Experts of a small language model.
Size: 10 layers, width 160, vocabulary 3089, 17.3M parameters.
Experts: 64 experts in each of 5 layers, 96 clamped SwiGLU neurons an expert, 2 picks a token, a sigmoid router.
Below are experts of layer 7 (counted from 0) of a mixture-of-experts language model. Rows are named router (the router's row for the expert), gate (a neuron's input weights, with its number), up (a neuron's input weights, with its number), down (a neuron's output weights, with its number) and show model dimensions 0-159. Each number is 500 + 50 x the weight over its row's rms, rounded and kept within 0 to 999. Numbers have three digits each.
After each expert's rows: a language model's description of what the expert responds to; "mostly gets" lists some tokens that are sent to it at least half of the time. This comes from a sample of Wikipedia text that the model never trained on.

# expert 16
router:587490521452415525424497487452490478553508488542567435523431502582535484485468501529511457520466336396501482531466436441491451554606538532547441515451481450578547615488447487472439570497555453584433517497514517472443545523591463478492536633385547556436499469542541495525459478465449446434462470555535533493421457495533530483567550491415596471561476494422428447566464500536495422480534566469448512472568538501505540453517512495422483477502463508598543509542562571501429468488456502
gate0:461478468426409432449486527517527478567378438471488481522537543518536476451539498488542556494537497501495466570574539444475472510581471514455530414534424476550581513438506408524475400552479517555492475541484484537489497566474499520395620564478473466465540535481478442589444524416451503527514574514466574513500505546565460426509510575543556458446497548508437519617527530571511568513516506385486542472600583602480556514449487551512451489545502550435484492477497397537407523408508602
up0:580431411455509481526566527503555483535445495550483451527472408512547525537490424567515506515549517527418510569567496454420512521561553506421496427514370470538539487510481458481532502469501454468487519537445487496504492561526535401483543522565516458517564420469518487535432506388410491511548486545501556514421487555496501415518576502501561527593447526541391452621506494626566451485544521401417521458602588506526565565422457533462506482545578528548510565559526538568485533457485539
down0:466492510471500489502486358426536563491438570509420559465483517382454494481526498493505524477527386430588558427475445474452592533519509513505549496514419466546437529465484451462527453515515434387439542480508472458520409530488466500438475552588406535483427574621526498549580593448541508504522397467517543441656583571478499533458512518577559449561492479536448450467493473496489479517479527481527551562522512523482527481571527454503422531519482471470462527543472457534487495429534617
Description: Nationality and region words and place-name endings, such as American, World War, South, Nevada, Utah, plus commas between city and state.
mostly gets: " American", " United States", " South", " German", " British", " North"

# expert 47
router:531425501532499526509510542585431521586506494514515429487463517569603503560536462567418464603458413445462578497486513472493447568531570470538533493461527539499559520503512570408439480504507431505426516446475382515571611546531447485482540559418602516519544504551485489563525375506404434498474544567543489516472425472481557482526563465500538506518510364461466459572501477516434531475544586489505526503581503537543568432531468569429446492531503466530580417602506488520448458465481536
gate2:453556512473596510424546521497452521468478500554516466434483426494557486425518419438573442406438493522494558537472507597503411505508556429518590456452508458445566572526444500545563545476516423522498491531495446389569525511523543434530524423494559511466545490559492522450512440455462449467514547450595583573548435512544593523535515421464491501440564491482376399510511535439538481596522537578526458383441473464450490471519627426561493457550544496499530539507494530511463513529461441
up2:482423444461530469583504530448461475431493467464522495476537577477470461566443526479452543608516434480494499493501568418521598557548459553533459535581557488487549491463494615488601411519517526474544495576481537432510556453577475483446542428492572463494550551502416604534523435507365436522490503561545598541486519515541401536515538405492451529485629435556523489515473454541636475562508471499542499466521447542523476573517460445372465516498503536504525460481493493537529554548547494
down2:464473387457530524568492478504540482435522560554416435492463486498449501502498452477585486455460487629502438402482438480510538454490400500504505502547598487593416530433527532604516490463558445524425549506529551578524564567487577491556594443463508459577481508524472417488490533478519500467427483433522499470557555561567536425444434435512466417489480560574460559488551512455445525527478514450472530549391533485554563496532454450498527404618506446481476464474470518461579471540409449
Description: Hyphens joining compounds (brother-in-law, context-dependent), list-item dashes in infoboxes, opening quotes, and word starts like dis-, incre-, Air.
mostly gets: " \"", " dis", " | \"", " Air", " Rele", " incre"

# expert 26
router:507422537475443535381470610504473501574435431478591427544451500501499448475547507509523495604419480463486486494442489454536429484555554492597514526469443532518518545472490455484363500556606420551459505576513466436501514493546413501472567547459473563412479453585466484519438468478442421457529456544577526528479437521527573542500491442439509501547435500434491466488500445508474526453579550446468471459500497462557533510547504511438467439419505498559663460465542487571434428458490574
gate1:493471493485454594457491495569441532534411534613528474427443475579451460465530497527495583510425456540550440430502467466440438520472429511530553589522496518570451613501437452580427533493472535497469531495438553497542531431370613466505450530473487527537447609518508527520571563420459504383589450462518494518422535469495466472508559499595443598526517433570497446544534525521556472518607517469494569424501509505527467563471430527447453527501542498520427481521488489505494487451576565
up1:425534494522532514506468448470512544553437564448504489520414478412499498540559520531469534514486502461525430457490471526471506507625523381468545507420519478473492477464511504588537461577529528408484500518514489565494484513518508457491481415477559548487468445516430528455596496481504473466445507495432495469508624466516417511599492479491489497403549512481481579492577565577505457619485528453368512483514504473558507515500401564371515559481472564610534513376544463519424480545592600
down1:542541495519469454465456533491438500532462497479466566464572448571520548574429538495433434492514413465522396475522434477585474456537495479494510454503528533494613506499445498539466524420581481531545482479553383424434442512600479539438527538533423593463550520588448497528528630419473529523564545486466590501458408499530452531537437516437505379435457539523508493480446496469474492528515560588432545492423474472516504513501493484531549444556420534530550496497567431452572490467470357
Description: Past tense and participle verbs after was, is, also or to in event narration, such as released, opened, won, found, held.
mostly gets: " made", " became", " used", " found", " began", " played"

# expert 40
router:567450538489452555515511481535420469532441406509568428589446473493542510494504508544440499593402400426558581458498524538545469518548530505617458577477472501578585532514451502516391544522574474516431510538472480442500501516582412468483572503477510580462481457546569469492394488550454495368467426509499494548389386507556505510508522457462565485548468473514463428516421474533465430533548507417480469525486543547499564506523481508436478469507507511600592471571550492534420475458518520
gate0:531436593536471472451472545502411497555440542409415553475549482562548497543528495486529503531551495565532594500369470456508561442493468422512495458486484457466591524550547530508510484504407454531491453517545460524455508388661561500468484548408463519632496482468388492529457452508488532429443450476455501477409445441557416524532488443489530580500509542580543500534497457588531577544491501510402487516478440493510485435503510549466479526497549545496576496619510572519449459452499460
up0:508461522561524524442489501598538518456453515485506493547518386520601425508495475510523469548447458506556598468473492410502506371449496430479559555487436556544558542569453552518491468482484468507519564458533557566517470363594534484483489464473443459557399478544384446474453504414505484481491438453397522493435510562507438467580501487542537551497418608547551499571562464511492487539456597519508512527452433458503495457498579524501522392554443517570539455473509529491525426484515388
down0:474506509488415500545493463495463541497440497579373596535581463446598512542503393502497511471452631462588442487496462446551611574489438585624472483437469431505513567536489459485504521558432541418552465509558401407509528572540579491504502493470496455437435587460444529501563510481541531549505488444510544544539434439467555474532572573457524440460530528527484465534482517563543505482535518486465526490488533476416490484471540509448500531500471407557539478542445469416475598502597546
Description: Words opening a sentence or clause, such as On, In, After, However, During, Born, plus pieces like According, Published, below, under.
mostly gets: "On", " After", " On", " However", " Born", " During"

# expert 2
router:494487553536423518510474576521491507558447440468594461487509505495543486463500510512475449588386432442500499454487477460488448544567569500647514536496431514526604613462442511430438527526573400571385496498419439494482521493586416484457540542468466549442484439610480443514459498528497472444499476533551511534502448477531554497532569431450482455562511495485475484519437427579478458502527507469508538542491523490475546503544471511485441484437491536572695466483598481568435458536455507
gate1:545522519486535452545532602557410543462467519400512467551443410556559486452495538556496522481377434498476445513508457496517491485409462618393481591530455640494544501527408612525471414529530491475428433478494520549459441544494427508465428490524510486515593544526421508538554494482444546528571502514448517423465528530548475519588528480452492426491512481452493491476424483486536456455507453478439377545463532555493457588511493459516520447452533426436542529444538579580530482500461558
up1:527574518460574496474437470490509493514468560474477487567487506493541543559557444603495548497473474499611453443530491518511471396387593388451415502516498542572562508531398433480504499492458495499493474553507495580521594478474480482417478601483549537483536446568517477447497508444426563525488406534473482467549486500532457414579559549484550467568593443545547509592495516469590512393674474527489558480518436484461475455501462447545472534452514485546515443555483598513463458505524503
down1:538554529538511418516469662532454514429459465555622480509544461497503482504437477592493503463500488502483507463433500456506473515460485503506457501485462483514489510516603455578514533503513436507522517439562522447462493538472471493511524486488419546509598446499508534468542508446463339470495483625438521506469435445460529535488575479458477496498381566458460475533541461431551546508491575547560458463421517488449450539682414446572558495501529527388484460504491523575572512546399525
Description: Verb suffixes and stems completing a verb before its object or clause, like kn-ow, st-ated, prom-otes, announced, said.
mostly gets: " announced", " used", " moved", " wrote", " said", " allow"

# expert 23
router:471530526484485533429503572490468492496509486476571426528498479532524512458491486468548523529523468418402514523418480468507411542541477521560440565423477527508510533420519434425483538590519487586447417404519472479463624534542485442432583610444478507493479483616465483547418359429456529459491486502537544515482510498523500496525600523410501513523513523466485420582503420535479412500609475506397556484581487488522599467568498577489499491477511589552540452464544535495405453504450504
gate1:515519494544439575511389355470394516598433402453503492544461518472444488520446589579465517465484525433398468489474482509425476544461440586609579561489536484480573472530602485536436489501506464538465594497546509602580564476501556408504490573501477560527517510473577482527491434517441518519527479492549541437582540415475528548515489485414464434513476371487525504554551459507501530499468531514516447528560516425532498565503578501474426528454485489465525528487464452539532458437420535
up1:520416496363556479568532637531572483531517532515554480489455510550508514474435509458484417557421403594488502464513545480491525484602536487542521445476574518495444561441412484528487478548537622542481491535483432470469472536444488465469533531439449493481483418498523448516436494621465473521497450529614498550473532582397537501528494470528541475508448504473402473548518559551522562574395487475525528461418440534462472518503460413575500519570534401471549485530439563458506469559584499
down1:493456519533512534476488446527493539457457455513542434518483572395544514568576531611485454530432552431462545487505437550439469537559449557507526512444578397490432503449431435503424513494499423634513579520542533383552562507509556500599468533477599384446530443525526547486517548480490422495450473532476519458524510462403504508483534378406530494463514466515509389512466562473488538513462526505469511476469531469482551493471491456391555521518508575531597516524585469523509549552416430
Description: Single capital letters starting a name or word, especially B, T, D, P, often after a comma, pipe or dash (San D-iego, B-raunschweig).
mostly gets: " T", " D", " P", " | T", " | D", "- P"

# expert 52
router:578518507496475494430496427458443465493493460431580440515455524439540432495429419483471463604368433496497483453487474512510389534609512487499503558379488468503472608528511516475422537522527484569444495452487557421522533499486452446468691547412539508443426501559485480578473445486466459397444511502478491483506521500508549496540551462511582566547478524473429459463431472534415482492534533479443524434548542509548574471522470506458432500445470479534570534548512549492456381497526536
gate3:529562463496419458482429474466477593551534479489539482491510521568528480520428499519434562483522509503423511526545496424544607462525549543497562523504531509419500481521443453524472534514501407463513520480561456605458595395499474476478397501508450540534571451608464500373529495664482511531553507560473444461535609546518548569551518507473572492555479350460481542502499477507524501521506453535454532570479505481511470507605529516524445503444521526469525455549557470524521322495553493
up3:584488555460442431443470484408507623458430509489496495438509522489532391556419545490549590505472438497394535476446469488551461457550509539505478512580503491467514593541512387470418542484567427483476474447602475532486539415522552544359392482417481527427525385501425487493599554435487495463462397543524529517496509560556493534517466525462476437526530425558517544560460477469503518462506565477574525463452492501515598490562468522465538469473426483505508511459574469509485442500452467
down3:507548400544461558534483457524548585523518463412492512388458553520466488547518550485464398500451515568442510482412414476514478484476489574505557452541525371404400503534578461624513497515461510478508472467503529487522475557474458533517485521482443568474541446522501466503491478447541451465560512595434472453494542592382466571509461579484528500463451485536517481469474444497419595512454488371400531480501584512515475423531460610437516464461496449500510535426560424570471468514498434
Description: Personal pronouns he, she, they, it and common first names like John, David, William, plus pieces inside personal names such as Katie.
mostly gets: " he", " He", " John", " she", " She", " they"

# expert 53
router:506435572520455541442542537507429517556552511516521458520506519553476537462451447470490428557477406440478473477425515479471412550560486495592462482453438542559584562432491514508421528552471475583439475492520468421479570481552422466433504525426594561437497508617528507484499509480379458526487487522483504541432435452526538543564488509494527480551494471502484451550460486528490449487583494500424531449576460456531599495473537493476465432465423490592578528593533528587432443371393583
gate0:458495577463470516472450469495488467432436613489527584449462424558452502563494495541500476433510468416482534542442574533396455515523466495471512579552577489541550559538636395441469497495582584511479434444365560498445564501507458557531477458509485410474522502479534516398534511472569513537591527490542494455499583468536502337441507478555452502494547520488541506503535496559524540507520535503425519369435422458471472527445503455483492556500477577472503494472544517598503535533522564
up0:501577534571502495486513398563376655443441588520489533495528448471375447519437463468527404457425459582457478527466539491432579417516443484473489501485422488485589529461531483519529443579506481512527414380464522472514467515538479481454493560505482564439482512520506475469605512529522480535503497571455545556489555487447463440514532488508484549572580513540563409440504570488574544491559533531490492371493473534473478496518475465394457542469466464542520530482452555510602431459568517
down0:498466509437467554491513524375498464485484425503402511532548438518474572484478447467403590579526447535521517409495451474568572435508566460480495495521442440480450524537512449515523494434498530465554482505503487476488583325436502533496506583521468582465509456539514547414503528463534493489476433510517440397623409597554424582455500548493479527483565620527474499499509568504488537555466523453431512523463538463481517537501468527503488417470591575565598534473537541458553466458496411
Description: Commas and connecting words that open a following clause or phrase: that, which, but, when, where, after, over (over 300 years).
mostly gets: ", but", ", which", " when", " which", " during", " where"

# expert 33
router:518525572429444477500491504572452545524456488507527415516493487528518481546458463524512443571489461488489513523513546529476394546556536441559443554412441479511539592388457480506460522549481435525423427496474484499459608467542395461435603500496472597571440469626546470495449387552445506514498425537494448533514372515497517471554509485454613542589473486430438454523467455495543468465507466477440515463522537470486562489487473561530373492423443561578530538546531575529454471475491550
gate2:466534521499474608467555411523523478504453466496416455484514451550469444505545439568460462517439526483468501473486584480492542547548607629515468489522410525442510531415525488537496476451499430473437442495539547508545511424496486579467477520516514479510558439564428452526447500425390487512519433512495517463450511623638456553439539522483556561494405457477502541459573425515477469460531416520488500538540608453533460404428513457569460465500473472452475435591545476535476447407433574
up2:538524533489499573481489507513416368492490529462546477443553508537467505505444520509419463466412562426420484524429492590484521576583524519490491495542379475463484519419518450496509518547441402497499458510433458519407501389421482526565546618540462451502510457518441558497477379572421559530393482467497516531487440577458481476525497514472589532606481532388468546497557471510527402464556489560503479519594470443523504490516399482461532519536566463489505485554444572529479484537448534
down2:446453502560481479634487610416502479554499510439583438423512408553480547494495520530558501501490527528525525578578420620440489610485431452496478497388468527503473536554498494494498479460567559531607511533507537384480482426508496547427571528479446463529460448555373501482497416492582490541443434573456524532583562459520554529455561479519494481591476470536486501516436465501580527569520536490529532563514478556393509500482453431507530462583543514504493486403523515438529549486511529
Description: Middle pieces of Arabic, Persian, Central Asian, Japanese and Malay names and words, such as Hiro-sh-ima, Mal-aysia, Qus-ay, G-h-aziabad.
mostly gets: " Kh", " Mus", " Sam", " Is", "aj", "uk"